From a checkpoint of a small mixture-of-experts model trained on Wikipedia: 22.1M parameters.
Below are experts of layer 3 (counted from 0) of a mixture-of-experts language model. Rows are named router (the router's row for the expert), gate (a neuron's input weights, with its number), up (a neuron's input weights, with its number), down (a neuron's output weights, with its number) and show model dimensions 64-127. Each number is 500 + 40 x the weight over its row's rms, rounded and kept within 0 to 999. Numbers have three digits each.
After each expert's rows: a language model's description of what the expert responds to. This comes from a sample of Wikipedia text that the model never trained on.

# expert 20
router:499390534445430461486463422526562545474542559436529471547499483556484528538436496532459484508515532524500487439466584521488474496470430463521479515502483567461490543442591513467475485527534591
gate0:522491544494505441533514471509564515498474549516527504484447519450458493567567493514503557513500500549472508422539431468462468473492506535502545498482487490547449591521565472504498482457564538
up0:482475569475430550490511500465466583457533499517518435526543482489533449553447548534504510534526504442509566527433513539428578501569560455474490421494517471467494527450552546467538528540470464
down0:531499495514466543487554479442556501542478451515504472471590533448437495478451521493526425473439499537472565582507504543477425472501474454487553488513457475516527576437501522498476419447465521
gate1:562413489472491516489472498486450509493503519454564442451525455497420491477470606478466440452509470533503491504537588530505516552448617467437519480483479519509479516496489422566511476551472520
up1:468495538491504523422481505407563509423549502510459534495408472501483537548446457490419498530525504442474532530503431569535456526475457512491510515532460483569476508541487497487521505486460513
down1:531514478493465457502546527433490484511521533474525538441508571442533466535534568456540537499470548435562533582443510421443501577451436530508483517472463449512495478536481508483433513522541540
gate2:487497555500497440463447420491621479558520505580447434545486542517454444530486554447489466503501495585554445445490508480456564512558542471555505468524466513500485570525501534504510473520489494
up2:527564496504416484449411460547533441599480471520388483554500552567493503500504494481525473515555476534557418487497545443500519455493512495524474524526442563467575580491497487520508502499491491
down2:448528507464629493506594584442484522491464583508524473539446506546469530454543498483527511513505459513475552538547357471498494485460541564461479502530600499487521485512463428540497526454487461
What it handles: Month names after on or in, as in "on November 16" or "in December 2002", plus stray mid-word pieces such as result, boycott.

# expert 25
router:486528510397449490513466397488548471525479506425505529438439514498443540520507541568414524492495553524494491472470469533448471578458491540461572522449492488466489469472567481518521522441464473
gate0:475525562521510514549540529543494535477472529494533551518461521522525537551481555459501465531510591487568609435504519498511524590526539536458551519507472486511489527472505465395410544477475476
up0:502465478402522544445509455559468519533551547505518442488483520504542478522457567497524479482555477442526433496447554493438426468486498533479445520444440462558453492427465540540530586504481431
down0:484506544477466471516433501559526487467540564553508494508460562471503565496473462473506606564534520490544494467513504493518480524538523459476535454453457567495529439531572420554528461448496458
gate1:499440585559566478565479460557496439526472498555548540553516541468526447488481480487472477524510559523499558507537471467478453502481416466476496488459509447498526452529573526554581438550485554
up1:433527579442535525550552440456532500488588469449521549488491538506502519554542449504504493440449537435473467476562465471485424487478522536489530502530497547517532474500524468461535503514541457
down1:488470558517512510483493507387561546526519469505544457496512489526460478520485464420489537548491477452504536444465484502488589497510455509504462482523463519499542573510472526531485440492473472
gate2:505502463473477491498455485522470466398450533538479556522468553463471451569495552546566507488508470471459466485524567472514459533514478522496477521556420482451542536470456523435506503463467504
up2:417555479556530439490540479485514448552435540512532507519507520482524426418530475525485516497538532499519445511485505491528575543523467566439507418506481533501533423551509475449476508501596552
down2:459493520507470561433490492485538459475526489503500533540470527555435479542480552505507553501543468495492449511530514445506511588498541512479495480470459507457452463559561514508465486492581567
What it handles: Second pieces of foreign or place names after an initial capital, plus La, ex, uns, such as Luxembourg, Llandysul, unsure.

# expert 0
router:527404494439377455498467448510528512519518556481568453468497512496515504488468551469508472516498594555487440522454529511458567582511519525551542527459440573467486451465597514415526494477524512
gate0:480462501536537531487448452557506553619522527455474454505471491514523461455425565459484499508451541473501503485513542464534556530515533591502459516438525518521536533472537569490523605435505493
up0:512510507507487528484472525437474416404444476475571549483465539525477500461580504522499451476546483461497541495519529492491480455492460469496475527542476458506496458510496448556457457484551493
down0:449510491460475585523485477495554484508533492597504498497470464507502555520467502468515479464467580464537547461524515464431490542471523440487482488522518482490474452480492557510552554490593513
gate1:507547489511505510451523551404503522477462582450507476492468497452452522498489419457517568462443522424513490524559503469467464450529520503526564503461465492441485453517494533507473487569508480
up1:545508461536425490525564528523460458479513529549487521451507434516518556519507494512482494501542580487503449473544517494447546485485486445521421568492558451486459398501543600522432524497458483
down1:501456483470446465498471391453456413511534531481564494446595458485468545458461490468442440502392561549550516503528486454480456508503464486521534538462556469484574515484535475498545541457582541
gate2:532586490461478543625517494470440516528527475519445499510536461439525442511509445495528472499454443543456506476571434553434555585453535532430442501480543550577545484472492523492495482476497485
up2:508484529544452504501476515439535458520408512502509482453398437502461511492520543533529536537428501523514537488505589506547488488482494514531426500537454512449479424553443529491525401525538536
down2:511493546539497466543495432534493481614460500472496483465558455543546466488469570516538500495470542435508477529438549495487485451549482504499527497527499527434526502495563486480480410496467500
What it handles: Short vowel-bearing pieces inside names and words, often after D, R or St, such as Postd-o-ctoral, Andh-ra, p-he-C.

# expert 31
router:465408531476456527510449416470544537538530468499489519462473550498500495552486519525366477501499602437514433456457517530502499572468513536561539561468490502492519425464560488546549490479511531
gate0:499449482504435494564501439484454491505504503476423473467467501497516491527499489461457559574564548437465466510491564543486526449495476472532555558518552485464431486535515497495449569470486445
up0:466454546504512460541507432474467500519603512474512440551531476459530541523521506501507507477525479481513527508469533550549511455471555557520530514493489556455445493458548470520521609545454406
down0:469590524512426493486494540537506537563499501502504490452548550458546512469493479508495589463490553503506498459514481446567491491470520515477497415530530424544567499568487492423535554463495540
gate1:512466583522553495464562481431464541492552557495507526540457520555541498529531465456421531441535549437580514443513517547452526469432440506479538486523519462527493490490453490526450579558539470
up1:532529466505450566459528575488544431490506545533496522535514534531490530487468468485594478448466434432614432451438527556497524505541513454497460541487530538437501485487532483507544505515507490
down1:498562517469465499501458492488499479595496416491437551460444458495477507431529436479473563579524465501448501400488436534516498563524537538532448533483550469424436558441486533486436455527443518
gate2:505467476541487438580544552461591488524504488552535533508441544484517469578475465547491494484483506501549592527466515452490457515498532482521493521521561534467416459472496490513523459437529483
up2:487481509574487473553481477492465543542545542523515573479473522510535509509524504524379495514512503465467602523499562533543523523470526479539535489449489493508435491477539536459493508530604495
down2:516462494577524451574470479468469559534582403556513577494513520533490541538533509448493499426469496463493482576518505427429454471474473510514470432491465481478502582510444514465416533521523469
What it handles: Short pieces like at, ot, ack, ask right after a capital letter in names and words, such as Hotel, Jason, Task.

# expert 9
router:539484481456483538432546484458545513459478531471503533524445485529472530535471538458416517481459613518512470453486488547477478540443463489569539573432503535521505475482607440474502444497512541
gate0:526568542561452474576570520463495537499500467498473542452478446552544493556524534450490513543468481454496550470434414562494492536465533500501469440473525454551589483468513510479501483574509502
up0:438515416464517508521434474560494463512498527517457520480497521465474524426477561494442537455510498458553514517548494522546503498505454477534436550438486527464421508487490398512566513476474553
down0:528544502477528442416542445524476481518534505466541485477501512425487442463533540419495448554488430474561561541455593475523557545470484529444453539490464451510513509524522507587440440471476534
gate1:451537503521456501520546465567444486514510510521480474461512450525486505451450486541509431456513454424586477476483508548590438491529481478490497491516543528449477500486466434455469528542537595
up1:451513514466543529449516483480521498535458542503574486518485476577530496483544527459576443525523482502481537517522558513444522491487557463472476561530533558459487477506533494537580503493499508
down1:573504518475540541467506487547581464513467525480512480431542496548458478495504490476473537508462447526482502524436464537464549450644537453466550477480494516466447442535538525535501479490529597
gate2:526425476482469449469520504490479426513428499437518544461502515487456534523468491437517595432495528525473470489475496522538473569542488473503489538482513513475502447442524531557599443547504431
up2:488447471543515433483523491474499411447423496567539575482515522550498562516494526473496573451525532510486499502550486534546469494508470449515453567516502517484506489464492566571535447536501468
down2:404450513485540496475508543487546490489558567553426518492515521493545492493500481517489480463497533519517467497568538483503499450460561473546513491496457517505506509558470513537447478426546505
What it handles: Pipe characters separating cells in wiki tables, especially election results and sports listings, plus semicolons after numbers or quotes.

# expert 21
router:540575471433468477488545482456561474504495532525493494530564513453500527507420545480452505539518557512519432459492524532469515538445447469458438531442492494500595459472547526412490487452480562
gate0:518563529486561495503488500487565569492574524504569449502418562477493505527410595475468580490607483448515490512509491578503541459523566536464518557504484513480528532515528468471485433507452554
up0:554560475484586528496451508480571540532514536545511437523433497468524514579458557478465579472553452366563435479533529503554544461495555499472524503533457546524490526508501470547510486500471554
down0:440447514516508466572458596526483536505551490476440511542511442512459440529561513496517477497459534481504465478522443508524406502463515539514446507481417497560465499517437505562488513452480478
gate1:503491513454487514602466455507410447482557556527480428501476502487481453539532506522520529507526549477489552510423508470502492460481473568478518553494491470580578472468587511481543541482514492
up1:521499436540496486553437422487488476461573528501519432531513488455494534466424550477418504471547549524494485453502533538449480545523550461488519532522532514556525471560455443500521500539493477
down1:546508438455524478541520373508474497544526480557492442503480456482469523445488551487445477517539484528519471412536456498426564538541589460518498517489530533489485473551439459504463539503499474
gate2:522488530509481512462464423465500424496571516481485498488552519544528427514472507476466522543542479535492507555463501517473526480513580491527474432532480501552556494572468439468455527459582498
up2:510480489480558464538524549561458525545442539576486552431492511557444531503524507573487496467515501499541462490506446478520492530481450452465485453602494540440446476461534584576445506537544536
down2:531480501475489463456469421565505529527564441500498536543445484537542427475484624530427505410499513538498488468508484523476483493512456524452572476519443534524462434460507512470475510546529528
What it handles: Prepositions linking a noun or verb to its object, mostly of, in, on, for, as in source of, University of, opened on.

# expert 17
router:539432476450433486448534466515553493504484536460550537548506484491492520506486542451435560500462573496539430441511506570517473511511485463472487582469491569481497400487534470448537533496523523
gate0:522493519439463533516538472563489470515535503507471415557519493441535519532522477451504475575486511442473485452527568584533463529470494480534486466440441508450488405577488498425522489451552448
up0:513517525495394466470524492517491470525455506472504503509484573555493480457464554543537512462453443492449494550491544423492514532564591462524505503540546428593413560468476550479490459504455498
down0:517486447437485490549460590469516548526571518457490492528465458522541542546418523484528546607529534569417514553523480497505601453533488516534469520500558510561434507444517514544465494507518490
gate1:536487550426473472465471437553517474447480501466461530506500494480540457507521537518451556531427412453536460553502531528488522536514416520425506528525477462508460477506478426448500429532507543
up1:479457462513538553534540586463450552559490453521540453564533482542426450508530507439563446519560500421504496501506566502495484502569517466523458544462518451539476491539492504530511463529468559
down1:509560484501463441449488468528491526519450498478481568477517498485517493573437439526460465491457483488439416499472443503490417539483503571485510519558559485494585523511512520488536458491503481
gate2:451516524471469531460454495495548457518470522523510515509545556525539516441476498563457466541556531488546496456539493507486534500505499424477485569466536529539463476490470559487513593546539504
up2:438513517504493540529426427507506517536527486490528505480506534509515528477433494470488507473463472497501430450491407450502527490532526558521501500470554513509525480542479507472515507535517500
down2:507526534482495468540506534465398467525498525424509527463521459494507441510479445514491480502473566414453561491507435544475555516519514542479516508438509471531534564532534479510445549458539505
What it handles: Colons after field labels in list entries, list-starting dashes, by, as and including, e.g. "Stations: 10", "Names: IUPAC".

# expert 10
router:457465523424407470540522435452564508471539534506527494494478529505483540553408480530470545550479538535506458428487554546476462545482453497499547532438512522498498503427555430472513491504538555
gate0:461542498508491485478494470516477521440522518452530507538466550470509488597520444429469581446508533517521432481483530471499464558485437504482558504573562475537533486552542505490496491551549521
up0:477504474507555412548534495494473520525448453500486484488513529464489535493495472562475561512443465539440510465572506520497533481469451479385567537598501489515500459479459525530499443536475506
down0:551469475531502416500518441518484424436503458522467534468502482532452463556501501554542371531432468548513506516474492454513485494471470438553526484484495482489505545458518500559432498460520505
gate1:492583499503466522525506430469503443464486534466498517445524537520523480505498602568445531506562422442497544472478495493440559473522491487569556507502478483521426513536603508456528439504455489
up1:575438475515537451492447498598459491470505541522415408436409497473420464507551495561515482529513510498517457506512456512484586524513438418442450442510540483493458513491480517429473511532473468
down1:480519484548459464525534481564549532503537486471479500454472480590511500492473466476512530550490509424455537489486496455475520521542437480526430495525560489495481512543505454546555514509537508
gate2:564548563490459475535455442505464429489448519461575494492525426525506470536570497475509538538471506485486578446530454539510460487436530522517529492428488483468463516486534429413552504486536447
up2:500538527544497462543479474553511537524561481455553516482480433499496570437514494496482459491458546474491479481539508531478449503479540580497546468545431484500458534509516444467537493529551502
down2:454481479416492563451489492559550443517532415479574513525439524547514486478479440534480523551535480565501465522540552453511494530527511472428513497482571425493539509524471542552519505525501458
What it handles: Verb stems and word-internal or ending pieces of ordinary English words, such as deliver, require, acqu-is-ition, withd-raw-ing, compar-able.

# expert 6
router:481468485429414503539466446541551524526534553514577498532435489574513543496512536473468509520488534566526553507507485518529490531447418465503592547414533488551475550452575489405506504550504510
gate0:452512496461508406519465441500574414502546521500543503523493551554490402540504468486428444503521523556400492488534547467513561456487478477442585489479481473536457469528478506403478449513539480
up0:518481510566536446554541441490474489526513475508526529521401479499459466539545529453502468494488490550409458500467540536478511483553479399486549451502516520592521451588457490542512514445501464
down0:504504467477461497530539451544578429478497492489508518488556497515569429609557471528507459529498447557512440501474475476505444484581527516512488512534418479443454543439518442550484527396500521
gate1:439471449500461553522487517493523538556476550535470460638481461521452519553455564497493501490499510552466429549480534533431549474518498422455529474515474536501520522504520516531533484532578427
up1:454551473542443534520498529552507543599509495523516489579446430527488545503483562504503488549501552581467503468515562513494562468534403418497547542515472503463470548584555483549506442495492450
down1:493478517482544522521483451521439482542443448542520455471499487581492491580522466387494530429502568438480512582488416504537531492549568528493471545518413546460510516437438490471533504524550504
gate2:510514560463470493528575487513551509486563472544535450480528531488448480478486480475596517491491500531509567531426522568549422553568466488533495574465552478475566487487488472489498558535604464
up2:468508506428531546484505457531534483536553497491497494537504491508566438495485439447507497510505473452428477574526532596552421502493471583510550491520543529494510458530482480598485544499520473
down2:494511490507490499532485534493461554466468494498500442436524463583489536424476619472519537577537500486504509469524507504535430541506461544496488481425514501510467451578425533490467460563464498
What it handles: Word-final or inner consonant pieces, especially surname and place endings, such as Harris-on, Poké-mon, Bene-f-its, -borough, -bury.